Experts of a small language model.
Experts: 64 experts in each of 6 layers, 1 pick a token, a sigmoid router.
Training: a variant of Muon for the experts, 511M tokens.
Below are experts of layer 5 (counted from 0) of a mixture-of-experts language model. Rows are named router (the router's row for the expert), gate (a neuron's input weights, with its number), up (a neuron's input weights, with its number), down (a neuron's output weights, with its number) and show model dimensions 0-191. Each number is 128 + 32 x the weight over its row's rms, rounded and kept within 0 to 255. Numbers have three digits each.
After each expert's rows: "raises" lists some tokens whose logits its average output raises strongly, later layers aside. This comes from a sample of Wikipedia text that the model never trained on.

# expert 5
router:119121083120127154167156183133138110128102056133165118083161193130090078118144095086100151132147136119159160075170147092035154086117111145110112147126100154162088093148111069165133087089071169143119137077087141107095183139115148146172179125129128144137076121091187167118091143145116160150117104141107117125085093131161133154096133113151113180090168117115121130090106133175115131172101104194079170142096073171099144143104150115136165124082073128087107086118183107136103094106146121104130111125187103097062094100137144091101163196077147062128136168136128128174158079153153067134
gate1:104099137128128080156090141151166154115125086162132124081101137082125151134088101111181106135087095163124102129119184093146090183140170130132155169130113088091137167158163095167139075163142080132187147143180089081160146157106164175091149112108065132127048147108134151169164133190116121153135166079142168102073152116099091172141183150075178096133127150153181140087115147173092165050165102136087153139151184115072159119146102155103072097124087110162128154150150172113104124118100116089105072136173074166102117169108120111120080176201148114121163160129089127126108125115165124122
up1:079099128151118114102124192169154143143080142124115115160150131183101111151116159124136160162135084156095101106177075140110103151164156168156133140132097135078095162161153073160140146166131116092106113122103158127134078147178168150071075133065199114081183156164145071137162128175129154136080056095135186084083106122117080115122100169108183145139114094151179160152104162152189102085125130067160091125163138088162111096152041152164109149123173151144103094086133119131191067148131108127128191103126127086129141150081120132172152142135092125171124114127156109118125072125154076111
down1:136171128124141139119080180105147082065151090109122108108092098116092151173141095157092116168132117228158164058098155135130088149114097131116159097126050088167160159088087068105147102119204113105105113131116171136151068141109131161124124092125125099091114118069116224151108152133155100117165141115120141120061166135132163112127151200125145119112145122152129117182116096077130089131100160098064131119130079101142117133092151164120119132097125119130082150115072158189124126076125123100132131104135202174179128098103154120168147111103131178085109108144093098089070072143071132135
raises: " |", ";", "-", "."

# expert 18
router:189146126088153144097150123137136129181120115165115132095122154166165147072072095141126178147143168094139136103116144161118134146121147150157136163089062170073160136085113108175145110122153063094111093156074127122116165162102118088135189082195148110100143092080102114131159066110113142105149087149062098105081153125138122183141076093075119145145134120157111110129118199125100155094095107155108156083117115132197117106094091150170131066033076132094101151105165134117141159078107077173187138146125114165123093154134099145201099105134135156137109125054090136147164118125164111157
gate0:155159107103120111126186170082125135066194107141089137099144131144141145086167144181131132109163058115071059136118104104137122146143125132091129143135098131177165166047194162112079180148126135163155122108081102081148149091101161063177165092145148116090171133129139162105190171094139135073098112150194079139109122127131110099103114160108069102095132140141152174122074112167172106131142109097124092098151124134131126073172178078190161107095155135117186085102122105139133169102117102169107123138171133078157198121151162099119150111135109133138106059156141160107066139135113126103
up0:116174124159132109166116062202174090181127150109160067157071130141135069131109120070204130133062164144134176161177176137088155143138169113162117142096163160138118126110099122093131105200115165128151145134138115136139163148161165168083115170123106188138105129124180130162089115118127088137118146086139153040113139156180125131092166130143160122079196092109136132142182151158113131145125145150164143166209119112115148129138143183092114106124092070126136148110171149152134178154134173065140134135142177179151049116136108157148113115125155162149140153148188124096128120146099159190
down0:142144140186128096132133145159115131155119091122134197141081173101136106139208153158124160133119204149158097096122123127163150150109065164111119214104124185171078090129143150151136109151111147090080124114131113200140108030137098139105122121122072149199143131171183197167148107105133122072135095157120133130167098126105140088138182149139111088086130164120121114101117111197103139175086138174158125115141165119146183082120095054131144117107161131111147151184098076129140130124107119190113154138145082085174097178137149132130098113145186121125173172112102141124092108092095171133
raises: "-", "|", "===", "In", "==", "1"

# expert 53
router:155108138140111110161076135143170112175072157139172119109120102143120142120143107157124133119105167135140067103101203141089091109172147188177086062085057125181091148182130165194124099109109072111099126100106086095126173133064151158132141124138158111138112151113131123115164184092155156134112098186108178222092141163146086139091137114106109120111075095106095187146118145156113117151138090167117147103096126167162139154070127148095145061111156101141096113104091082117144112117173147176145128113155070116057122158094134104114175124111164127150095178175101097084147092096102164157
gate1:080112130150140117152112186178109123087141146120123114167104155142130077110134127093090110125083095172101115102119098157093155145149109152093083107087087184129172122146130087110084059127148084208166168114231062133121163128098125154126113180124134177185117153115154094209193129147108129115119113111134123136150129163173144138076107139069152149138087111179104161134130173122092134148180163099157169154116094073089168118156099129096113096147131125175176126113091117142120180106136147150106141146092108110053144142103129179176138105107122110105120190074164118112115215114163098142
up1:148146106088164158086133091075188170093171156133084113097142171117128130106116165197146138129147110110076194132188133152120173166085154084099119138126160112108137135153101129089096127130107155146079092143159167107155154136144178132139064105089122171130144168080122125133130155151123076169136110110158111070113172165196094090121129126162106144074165156170121171167063116133129117112133124110172092121115147185141155129127151124098150148147189153172099110150171121133152142157081154061042161144174058176126088063097100114169161181106094159135124076095117173166117102140139128106
down1:158163090121108128094161139109084068053150101135102099130133096156129123107151121133138118100076115154019138136169148100117169218104143153184135096131196148162131085158151108124137134076180134155131150174125145105123155126124147123169154171139165146143086161146156131167136079090141093116141174175145143139219163186126127169131118107113096114169110116170091143160185141088090100112182107117154116123132129113117147143174142116112081135163107104220087121080143105128071105106184125110088120134116146142120131177171064117125115150103161100117122183155143088175147191103182103152
raises: ",", ";", ".", "–", ":", "\n"

# expert 10
router:140133193136134146111134125102143139117116140159189164107157137186133170143124178127084068088096105172151139156102156135167139070159160200159095104152161111170130141156117069098113135173088118161122073183159133132111115151127160130151136117166113139092119074101118088126124118144117153095137113165119132114055143127158134125095064082140141131153152145161138170162059155172154153136103049166083127125137079181151163185092107169125124064126155107133175133156157151137182151108095139156187151110111097191045131135096144120133175090116178105097147134128099101047110167100063105129
gate0:143158134154122135118110107121121113125070106081091153135128115141141084114141113143102115131170092115111165134099110091102163106101155156189138153111155061122061153111095089139150104100138171106145190126048118094123097136091132163137173176047147155077115126156126112212165146138086098094122136106146060143099158110166106095088117150170143092142157200109138103134117053169159090144159146133139144081123154106058123117101134204187131163151056133138152096094087137142133152107092089148121144163161108128124170115149097135165099130165074142188172124134133092122113096047092179097
up0:134128140166150158069081090133128073092073159072152165150070088168141188105177121149144110137141209114105150146113167116094112129109088139108098138099100083127063128133170151111113125108104192137109143153151175122067140162115146100127162147079120116163123114208073198124167158152131142179136165161126119135114163079118138085098155110133135065129150151132154141123046141191141155169150084093127143159154147137116128142070137190189165150125132147135102159086144177145116165135083188101173150137165120132159148111099113145112154165143157091179129180124125126136100098077088181172
down0:155131110070067063133139141046124117119115160117108091155154107106127121092126134132199077138046057139125106103077127100089105148099167116158156156136156158097134096175142068166108159124106116112121095113121131085120175140165138110132095140129090163120184111108094145115113169096149142089169147135146162099132113119112120155183101117120131171140149146110089151131122081122135177130146110183116176167123067143155084136105146152061113105120145075124144105215151171137192138118170137177083111199095126085111131157187101085067140131120151168132110067165069120139137193153109085110
raises: " he", " it", " they", " there", " she", " the"

# expert 26
router:164115159120138164170096129084094116153139052120117117122145187136155138093165101190181091071170134162144137114127142097108108121145086083173140091136104094140163174124178178138158062152079132185145147162078100144065106146096134109122111134137132120168109114069149114120126131139133143071148137160098114143157130155153105129132115093121059171100107109154130174134137130110142160144185133192100083143079047119096193120142126129158176108098085141080130095080176115115130113157077139123158151141195045117153108092142148144175161123154125084125152157183121140151088143088052169167
gate0:107092106162113117096110147164107109149156103120122135126178123155158076100156165163128159098167119181140136123145087152145117094123118080164124132080088111106159122156112158153166137130173079142095109134102148103101148186111105114085146128120131149119108139157031106109104141126160133162201114192153108128117051138110124137142133162153092162045165171149113147085142159132103155083082064172165183125112102158134139122143143134129167155128155115145117148071089123188147108180120098121163125157129101208135101157110116126103175046095154114046128114149042071139078124152137124206
up0:168156146138083136246163147082134133119105169153141123178113164157103088163196111137155104125158132156159108135151130082145131163147138119080128116171123109177109097112070105101108150124118134118062136091118085130123100139164149069099138119164101097117149115084143153154098133177099175099116091147122086200078142140092138100140107127136097142122069046087164171166163146118100067099058187128160093159156189179148114155089125120092114112086138170108101134125170084081098152143098150159209144118141096111117141129100193107120133128180114130134145175119104123195132158095137147130
down0:138072153136132135135151144135125137177164125104147073144121138158125109137086108105169145106163114088081161189079158115185128124146135134153134086067130159116153133132160113131127129082133163183162034159154145102142091106112144106092167137169189145140136166134114140088166120065149116140118143120097167144170207106179174158106120128118097120160104167126121140108097116153148108134068080168107063104106099112095132130168092129119144108152107083133075157173128080124128082101127119139149084141101076112089125055103142135177158172108092166155059046139067074119120181136116211159
raises: ",", ";", " (", " and", " |", " in"

# expert 22
router:142154096111177138186102159130107166138082099120115162041121142121119162151098175173123082131137141162083116122121157115096159112137097184157169120103142161077126081103063106142102157123071078147097121160141060112077158149050125103114149141124171118104115110082124098175106119145162158117105111108137158137131118144145087116093137076131096139066037075084137143105097150195162060136141122159111105134145065182126163141107063114103187091110126096130121163101157185085157166108124141188119163121104093127162121073065081144126153144122150123132101144117097187123085102145102138115
gate0:142109107119133178192123187056114118163175091157169173102067200102136116104112134126115091122121088084108136134106134102145108118097217135121167144132117060133163137098090105069125148126064090143160174213109104054106118091161104129121169118091118196114105145121093143125118174150181120153096161108087132118139116155145100103099091123095150118194133108121128146151173110167093117100186153138058102106144079115137136172122080128132137137151172120093130153154196154095136091137142155125152141081072168168114128122153117188149131149141115095117133172162142078157170073141087128086
up0:099106109141104137142140117073154121076147172141097123105142120156107071121092152157108191117157128102103088132140129168145118149129166117139169153170052098141098148118148137108147168098106147071094111098122105122134156092148093107167200124186154137099143090126096158159052174132111073186145143081127115099147148160165088102100052121098137153124089140117175225141112096149174087190136141073079121089089106098089131178136160142110135194075162144090161149145140099124136134132166203166096140126138128120101148170194133110155160157103105165123171131164132148150178133121069081095
down0:066146105079063128142155145111137098098139142151104182114114111075149148108069117104149115176141130108203149091109111130067168120137096090137115119147084171156092161073169143098155160153145134140114092090064147101122179112144107170102113117170111110151117155155150145146138085129126124171119065082140125150147108072096190134151164125144116109114166180178121100118094132062130137163074151134151119149117138132114096186126149109121125165119098098144077157159115109092141132151123171101167164128209186092159111120123076155089071077057153084070143074143088186126110138166107062156
raises: ".", ",", "\n", "\n\n", " (", " in"

# expert 58
router:196097130078206149109131085092113109150090134148125149108127138141117117102098061114109125121183120187129184139138205078139111084138110182131108123136126103111113149164159144178097090128118147172096144149139138138113184135102138150140105090123126102140048153108102100152071080132143160126111081173161126181115157143132113119131110089141122188114150081134129154142100163169129108209125123133125114143118095192139125196163059141155192159159114100105102131174107094131090153140162148070089106093162072181078109094162090102156113112088181103153138148183098171135108050173127123126
gate0:125123124092148145071153168111167136161110100056192120088156070093126115099077173131169122134108072172172161175093112142137176048101125078144133145127106122102090159143145116093141135113198108181132122105118134096164092132132088161113096140088078115161146153100162124148138117152097071106141107102127125207121174189117166139176138126118131087080033140128153174155133206127075160096106105141101131156124106182160150112148163150149149055152099114090113134129148116101086097106142174155169102124160154158175082111101113137124087163119111095131056082168115114146087127132134104153
up0:119106146150097164083143122179122213167147114175198163131128133097111099072167080111152104137115104120077139104062115175133161140107134157146135089148173106127117149098115105132123169163097136074180165093191137098144121099088100093071124133119106105158061131159106059130179142164104113226144124161172149095100084128142140114121139165136149089142183144148131112167081082155089104135131141137111085116154150132131140125110154113106113116092073135134117134143090112204138165109154116133128136071045137122181055129066136126115157124116163089187133176162073127117092172119142132085
down0:150113102174144152145115128153128174106084183068147143084136182163139173161163118067088138122105167129180119096105129160085115100124194134111137051109138190073075070099141197197144128150142115120114166175110111146132093154126161125184142134174084153110160137100111109103154146140114138135095103153113142149110139141110100088105149147104169121097132089150155146117160125064180106087124143136078124149113126155210112155120113169137074082110153081143164178079080168107069181048089147158117143093116109137141102055146146102153101143101114184098153144132137146152112176089157121102
raises: ".", "ing", "uk", "F", "-C", "-G"

# expert 33
router:122162144140166140150115102191123139147143089088189096126146172157164109105128150156106096124165127120148118105145132094068133184106128163183112100105113107142114126113096117124168106135091035111106120100080082114128162156019089140123103125127094112127106050111130128155138099095141124123123092162115152142119173118169121147113128159096190158078123088117090113164055175151109068171107087142115109110094157119133106125143107053114105045089124074088138199100110110124094107113122166119139211213110103142111148077148156110115129155136159081129140114136099156126152132092060109162
gate1:139157091120099154157152156077117094210134144156135134141082132121137121069140154141135160117166070124100139094131122146140181230160112132183095145138086122148111140136179122124108095097149070091134107148122135132070076135099122087173141049137138092110194140103103177112095138164140111112137171137139191092146109155119151109141165143108097108134182145149172122149167057130186138151142143072013169197170152153118100099105103126101096124159122156081134098127118143106128106149086092100126131173185068148170177119152149098118156160082139140158091102086178116129138132134154117111
up1:158119134190117122155105135094089104067156178168153137157125161135069134147147109113071166173102095129164141157152095165082147175207137070154103143147154176089104162111116116137109147082185079111102155090138085095146083054155160120176087118090153110129098161109164118105153168080083136131105086196160080073161112208127128136107119070121125127152097189173158135142080144105134156137177144161161173146146143130166087091180126091101152127085131128133126130164149107125119117112146161153101087157089124146174099148156060150149125054124131096119136148114118123122123172179077098146
down1:137184110163084141079108095224094133110081071136107116125083106101107188175183186086095145100142134154140151104097117099134127103108124141192143094161139069131174137115053127150053127096143145141088132114050118174174084134147157117075105155091163140124149112183089088115097156078136080160138141113126087136086188054120089159104089122111179122117168120131134140126159112099153125149109090125112136135146137164109100164096071107174106072109167159177094133154185103134123132152102127162092149149103094159090053122103090115098159098165105132104139120176119128094140138134094148141
raises: " and", ",", ".", ";", ".\n\n", "\n"

# expert 25
router:149083172076189162113167076139112078086152096179144132131150102157124140080201109105138108132132106135122118122141200085097134165131190122166107125118143086165085125189170104124117118104132103162095092090118121103104130170070111142176098153135058145125130123086124116162091102151080199097140118153140170154086153101129069149150099091114115110142125075173150125210071131162130131128129071128126084095145120137150115090132186112155118112092145115117131144131164059110125079142182121083165230155137099119131131130124097183166113093089124122147163185104120194146117181134136140150
gate2:115131110120115147129148181132184190075122097135084178142117101086125096112139090090100146127137118130124120154078030084154125138116148100110128142131126126103082142117114085163115142178152096102114117083097116076127137115067147135145095105133175171140193054136188165047117135123138137145135102172121118160149143148142043117114138068133147112132145095123128180159092157081117135104131149178117130182111118139119135089123139134133159140109186103179151183106125125139113142138062186171097125093049213099152150102104100094110096110157107152052140160161094162162064152100098163135
up2:133139094134151069146123086156129074087123120114178118128124157089074106116063166154168106137173127182122172124094165111116106089110084079106074125137090131157139155148098149129113092089123116151132121041136150121130075069154133131147154104118135058108097124074137100145118082172171139139145152079183102126150128130122174106175111087133115141069147136129152129103046080143160138066146123170107115135145121126133113116178158072128072130187122132093184042163157152162154110134071064112120131114110095157122132131134143106167107149136157126206173137154165177136140127091215148103
down2:141098163220138112147099097132069255101126081128167134083144102114070113144103119129107083134128094130093164114144135134115076085157167100138184129126104132087122131139143155084100143142132096095130148191083155169164124138108149098124133092148114096129095138113170206166145148087077112172118103148147113160170139108151122127132164182157174116173065125139087108117182163084143113151120133187159127143157088116104125086123175104136143111138153082123150113124156139155143151156176139121109105173120130122101075055131157021144098148158085145106140142101069141147120096127125178091
raises: " (", " in", " ", " |", " to", " on"

# expert 8
router:137168107104200143122068104163134129134134033172127139107151138111122130144173103205107139091175125157115111094187172084136154065126119145114174159104077145170139189083083113176171123155126094129133094160142101104104128144156076154149169109148152128095086141060135147227165101111165179115088087183117108131086096141105146169110141131154158099139125052119164126155118170143115100128142089181098137115134094173179113177074125138121162088100096127100117130147103113145081132107165142083109148108107078147104123154163093102130111088109187131113113109074112160126091179101147094105
gate0:142146169149138101133121091146136165170141131120161070149083177174076181084096123137066112103193108132111113151093116182138162129143099116108087118125127117111119122147184137105135183111112119113128102124095128081107123067125112134116092096157118144092150135129122129117168092116160187125177132182141179163116129114114105100117106110060107128145065042138110111126108149165121121111099098142141167047135094140140172108113115168152121143131100094092085113190106154098154147139120129107184111125102167105143121207189076071109165094057146131110102200184128089107095094080173160041
up0:142113192129110149129121136165188160159166072192106111092090199122140105127131167123108128079133161138125117125036167105165143149144136071116156141131110121115130097057107137161185148116155161124162064124170137152065073117116106114128117067100114177132154174124170110090142090108194154132157111155059108130165157126137165161149110088128151099152125107078125071133175110095162044148152167153125153170155147130139086061120154152138163124134102105130142116108188083108114163126159153145137099090126117101161144147079141119207118129096105089172143176121115112089085131192104173132
down0:171144156141119130106138047175211117095138181152115151044183070134086090079159164133108083117105108152147127120120120121113129161109181097114132070110151107061098157116071129081120117085153118167154129127115143098093200098116157160149145083120130116160131113159136131128116096106167082112134091155172076141106160102139091120110127141187159140144148124121179115114112109124139176210091146143152132158104108121154107122180174159108173133173138119166155116087159139092112071136102170088127115104161080083078106119156082162086084104112082199124149148120085133130079176144164073092
raises: "|", "-", "Source", "T", "let", "The"

# expert 41
router:156104100137180169136104173169119097124071146104167173151149147163139157140133126141166123080093098142091151125084089111147120142116115174097142154134113122138105169129159082073177091143084131150165142178077082077087110134081129151088129106096111124091110114043089132123181103155126161079085125172090141171124165184109133115070115121119148134160096057082114159155085190091170127145111116151084114077095153125164146118149141134097089143105102147133101177127127109076182073132112198105118099137113102127168050214160104096167142103148130129112148154125090167138116100097051120140
gate0:169118120216144116156124176155155089105117125185108159183135159102162092073128080158131107137080123120163113094139130087155095126140126131124146130103156109095164114095139141102177140153107082163104102169189121136173101121102123168113190133134032110130092107120132180116121220142119167157104148138181143145131115125124107140104159162098080098153168097132147186119138128123155108124110105092096141079146130116077115122163131127068178150165120092135120120141147153060177076126071177071128116073117099172062105151091137115074149159162095128134103123091137205110205099165116098142
up0:171138084125121158116102087049135090161161110084133100161097136093084133155207128116155110118125147139144142152140078088100151150144164150104119175093154060122180107043094131133116139148058177152164162184136144137099165123150073134114083113135146075154105123079166065129157124174144185176156097114167153124125106136175102071144122151100178109160061114166185121062168085149111137120122092119166181084113119096088132114122172118192111092132154140140152128160131106129058120166118141126149133112125097117082110072141066125177119106198094157140112142135121141136178141136115108142
down0:089060121126131083106119129163126106137160075100144191125080031128133143119141175129074141128140111184093138137115151113127152090172132101165092122193095088091142125119152152124110151144089119031108081145106106170164171100108106132142138099100100056127145120103133156152105140123146119190097180148155132131118150103123153141143173155110126143105162135216094122175111178092130178175188172143106168171147137186204079162161078090149195117150107113099139167111127111108147155087086138099143148108141146194103168133130184149138128191153156141083132131140145117142148164159141151134
raises: "20", "19", "3", "15", "18", "4"

# expert 1
router:123111152139151117163143153188149095118145140123117115122140088191142177147117169093195112133150127159110097101151146099081174121173154192127120131075146131107143133115145107124143062175034105140096112152165085142175123162075141114131143064183102132114166109123115107174140099141141142102127096147112119186131100074144142136129134144137132141121103021126103113195093150169174132112121138170024164114115074103202159156076070118149111110113144132077152136123126066091202135136111096162151173103203116115122106141150089141093135104096180136138150127125112137082166142125088126135
gate1:159124051130163123123091106101136152098081144128090146116171089164123184138202136180175063135065129111156147132105139105112089094123079125083160132185122155164076125116124031138146138061082134116153106196188148171160113158168124128120134080138145146134043114122133107146132180149167129138132123140042138119124113134144066057110151106194117162119103117115094116134124150128124123177111093124103183127164126086191117140121147138129139120144165132156089132096058116145142117120140119173154172186144085158141129087100056143151084123127139099097138127161094141161184097130116151114
up1:187172118157123104151134149112125165122099127098210095097045144126141152151135188179077166182091089138169128144149139161115142127116152072074136110133144112121144100142146113119194124132109139161125164176119115138067093091123131138096076053136125097065094080119193094164137150138138136140105122060042085120144152145138090118140123089146095171149193102145123118140108128160145096128128100111133160118131127080173155087080113169096150143060145082100148103149108114125157138142150189127145142127130212109132105115142128172181073100210150126114088096131139129132181166124153088088
down1:123149133147101159139104144139116127106100152165161152102161163144161079167148175167210140090122167129080095134135098142126132131129098147145177133131162187157142124077128138166139146170210133152126122130130130131173113180141220107118110126153128181091171115111094143091157134194113076211138147131121120161133135125144115148170194133087109124156113094168148096082144119143129147078126094115069131132235096136070113123150168170089077186118159196128147154123135175092108163085139122111155072104123170096104108137159170180108124147142163168114085137097175144126176178122119176122
raises: ",", " |", " made", " held", " also", " sp"

# expert 37
router:114041118106111126086097157111141168096108137193180148120132150144173178112208160149142071131166064123110098137129137103073157158146150189133100123132125178174134101152132111159173099102142123141118074136062088129144108116116149189133147105160155078158127114164140119202103100049139184142135127123119174144146116167108114177120134134169106152114071143169161152137099140139132118167123127137037155139095130175138109161100174146133189114141073088088147128119118072098136108115068149132133125114154099167141091159140149088156197138114109097142097122108160150086152104089033113141
gate0:110190187167106134112128201132158100116130146125232116143121134097098144136109096159085141097119112132117118077121135078121135079176126056153127164131131186106084063150138100169104164138130157146123137112199094150161076106125087130134165097181171149156134114158114111110148172098104146100074128154197128172152090132160120141081165170108101148131172140106136092146169148110153084149057083152083130152105157173140111120108131200136110129122103144107099129113075114167154204173114115120121089074159109143104139170124147144110113094157093141125160073176133103145079183173189147135
up0:181149114132130110118102118137066137117149115139124112138134181087140126138144152102104121142072148128207160141160098141080087131142128109131183135048127122134175161082108130109140129140133066147125169096188099123078148089127122120150132150113132161152180127127105134093048104159078154153117159109120109100176141149117139160095159100156111158135153072123129152154076152143115139129084105096136158105180197090075099124179122105133238195102104192084093138122248137174150096149145141108170163174099169123134077126132108085093116148159156106092120105092119099130125119122082158102
down0:105178083131109142195118142085159159153136083116189162143152157148053143101136157148101100062151122156215095127177126094175159156118169076167117078137127129086112095115166078109155123177133122130154059039098108114152106142114109174164164148149161155116130152133144121139128174158059125093141143079136168148135169148149154137128167137097134090150125151109130172148116084066160175180083107191136193113131099128097057129074110129106137110136093037137140085154151105135131167105081115158079134163166104163121114118118157184150105104148115119137145106124131148145117153112144117180
raises: " |", ".", ",", "/", " |\n", " and"

# expert 42
router:098056140123135107151135200159117162115085109159173118122144147150149110140106086123100079144131148167108209149163115127151154129159087233140132150186103096170171152109157138221134066139125109155092150134105082122119125170150122137214124221114137160123119119131148097151160122181122125141165147122135156198071120103141100166167101157177104118102103102127213154153120177199158144106093106119149116098128097134132172094121050051147112114061136146095116148142114104084134080128112142109130123160116087154139108107104090155140115151134166123096143137121117115122104162130102133093
gate1:106128100107087135100111134091148130102143100197132093124067162167097189138152070098138119117127124166147115152083145151144110141122119132163114145128119111131132127154116177060154083196104160130132093195099133120129134141164090156143097108115137163109092115100122226121191118133100115144038177110139135084084110145093106133121148082126142146156128177144189157175122114120144135174161092087127129097093087076100156144123148124087115154153155122115109108105170117077136138084117101090126094165139148135084088083177168129070065123133062051136162073166065132172196107076139126122
up1:123118109100138121102104122096123176207133123142169112170056143108141127151049089148138142071131074104171114179099214170168096139113186128123174149138164165087132106134053059127147162077104109095135121138085142126161119101137202155119170135134152200094113124138116158188149094109134140155115087148117164067086151093121148100104141152132127126122119115106145061137082145116081117104096160155131121139096118080124129135152108157131109132188178151095191061145175122158134122184141131180144128111050114128126150135152084136073135130127115152110181160087087100133091075147115125156
down1:098136173096151121099121138172090163163116170153067125111153176137094124100073159109124171163155142099134108082154164147140106131121148088113115096190105069059140141132151167101107115135182120100118169137147110138102079117088126145067183172153171131160134112141158098133096122144144123140148165175160066210147099127117103174086119158165197159132135102113124044125167118182136121122102097162175082140140154150062147117108072095158178101111128117129144136104156206128137113056066167153161129131103138134062152139087140098098116075126135115139117184154110084158065115105152125167
raises: "19", "20", "3", "9", "13", "18"

# expert 7
router:152140115075158226129122121186126156133113092153176158081146126153151153125132068169095123110174133147138165088100137128049163099173116103128139080096163119150191177144161137178083116203134106105114157156140153139052153084099095173143150132099087164167071084139099089171180114105139135122134072151171139170049134092124109120160140108145131161085144121127122121152106156120123083130121112144036081146087115177084159144160090072089112145107121118088139121106122119121134139163050101111151130159126065115111128111158182135131109156114104141161144116110080124101083086128092135151
gate0:148155093136096101093153157120102175106083102144149244103132173165156144104099099129120182115094149143168080102127089117158068114097104086117093131124148099119142084125158194161112146125164139101146095143155112118140172151140094101128113094086160031181127113108106109137131157031139106120135071092110055128125152138084163100123103143107078152120095105134170134193106129186129073188140079147111120124150090146097045084104128181098079180114154110119131130100167090127167133150136148145125147128131139178121145161136166089103141173082127125182126150135146127171147104089103135165
up0:104114149174125132126139092061123092056168153131189167147185178090142066133191117145131165187150089104159126143123128113105175126134139158158158127158122138088135159114122147186128136076108150046137144128134153218127125143127118162138169143117058150118144058145160160133112136177126131120103099087152124148151053099098148154127157170128106158124197134146077162146123124150172148076124096092164141130113171119147112165099122127170117083180130054157096179216116188160158101095183127058133141134158109129158121122143059107165138124143115144129123094118124118075109130101105125116
down0:100124113156168144165173115105133123107100112063042185157082075106137161160118179148160093105147164132131131117112110139137167090074158160084085136156152123162127132115160083081147112066159163179096142161118109158138174139135118087162163109100085111101129153157168096118147163144162100104134116169149069061183109138130082101116166059124055133124104104135095133134105103146142099130091086163170146078130103131096129123094056132107176094182142122127159087123119125142182151128172098109147126140154143186171068113128122114124187159133131180127095155101096149042116127177179086156
raises: " of", ",", " (", "\n", " in", "."

# expert 44
router:051121161102157134118124119145113072164135127139206161146167151101164160091154145146191122091101161145113114106158169154082105168141149188116129108112108142129161123126158145172140079093146139124107153129136133093112133132176161135169178153147150137118133137126097113141145076170152149068107112195146178175094089133137176144096071065157130084040132119156173148140071194142118150194152166155051164161060172207131141128147120095149150122111099165100170100155155141103150124143149111097127157171186119178117054121155122130093121073111148125126133141155093075109137155136113125141
gate0:093136119165117123154094066133151094201093173153140124149156143154163108132136147091124097112164120156120165081150135128113132199150200118107125123147155120140180096181165138143145097105140119110200139137155175124130085167175108057112117101150209152128136076130074132094096126110083116107175183141200090155143143126138121083120125129119137133066144109147147107133092143102118171173128163158139127156113173058148133101069077116138172104145168097104200133078161137106129074138111132120087147187188120126108151118119200082149110084147141127156157151102105120059113094057140085107
up0:151092132109134037104168099118096149162086104135147127128123166102192079102133159152070138119131072130137111125142081107118138136109107121184157167104099129135152097156110141103151115123219149112131137133100172158134113084105129106177173165075106089128096186130174116091134107129146106129115036194119165118072088128111086186154159112076103165094117193087090091166084112095148136099110159131127140195081122162135088113083115156144124185119028142115148105122096146120121209147098137117119117140159104140124105097165110109162131184173141069140106120152134138171128100148115080147
down0:126188113122157173126079097093119114130092117164136141142154114120090162142168160127137087125113115195108135134116153114105063148147141133078117108101108076146083113078095207176089127197144121163166131154105149106140128115112127125088173082148102113106083157140163119061106141192149112075097158166078073126099100170077113097114064137118156117130141114134152126168197117112106138095141126099095074165090092092171149132143211114126177132086156073083135150128069073178098136090120103112108152062101099115136187110060171145179141098151105142161157124109099127175157118127143114148
raises: " to", " in", " on", " as", " with", " for"

# expert 16
router:173084181112157191133130090167144146141152102168174126043133153187151116145116089149084149105150161137102096152134199151078109119180123171177130087106073119117146154186128112114189124130106133183102119127095117126088124104078175163169159123129082128155088135121121083119117111123145161112151114152124152140180147136161110139156087117146098182066127120112122118132106137176098119141133086115117097139101067207066133089102133130132186157147096104110113147148157069096104177118101119087110172134115090170072102147143082148145114063079114118168175203111089086114109166069167137117
gate0:140163131152104066121068097120128111107074110109192079139192142136107117124174164133201161072083088145111110105128104142192068167129176155084152089137106137144170098078147108098088163133110162141135132088124152131114066151156139145154123108153074149124123112127151189117177117119130107104102131160177194189056113187116195121128116129115117082101093081145172140145128126152135139143092135130169141158171128091127114068143095148105131124073097110108138084176097168114170135135180164107096141152079099183172129188053106133109136120143077135139163112126083082104153144076117132143
up0:101174117115101188119113084086173181084145116104134145163149089148150152145149088201113133155090142158154113120105107149112152133081042147209106103123132126177090127113142080129145158106078139150175152169138137140144138148147113127088150133166097071085176139138102158074114155157107043071132134135156172051174134148136120139151093117157123150115115108099109177203113137131122107131113140048078089165090087127174124144120087089119125144080101188164169118160135161143121162116111132139115111163140136185162125104139176148122160160149045107136157147179151066141109103142174165135
down0:077138095093104088155140125118069088102140137128140119156141126141085134124159098141114103135181159114114108133152104133133132099097145118127109140088100096101162129076166082130134150068139136134079154135091118109094170138156131077161135097137157125168175177183102110140163162074207171137114117150154145097169136139078088126100165133155140137210150154101135116118111109129108117098107122105099076115165118133139159150143192090170081085100156127187161147218090050172108098089113123115131150165094080171153106156101150106168189152211110112140087190153136082132124097194192171135
raises: " and", ",", " |", "-", ";", " at"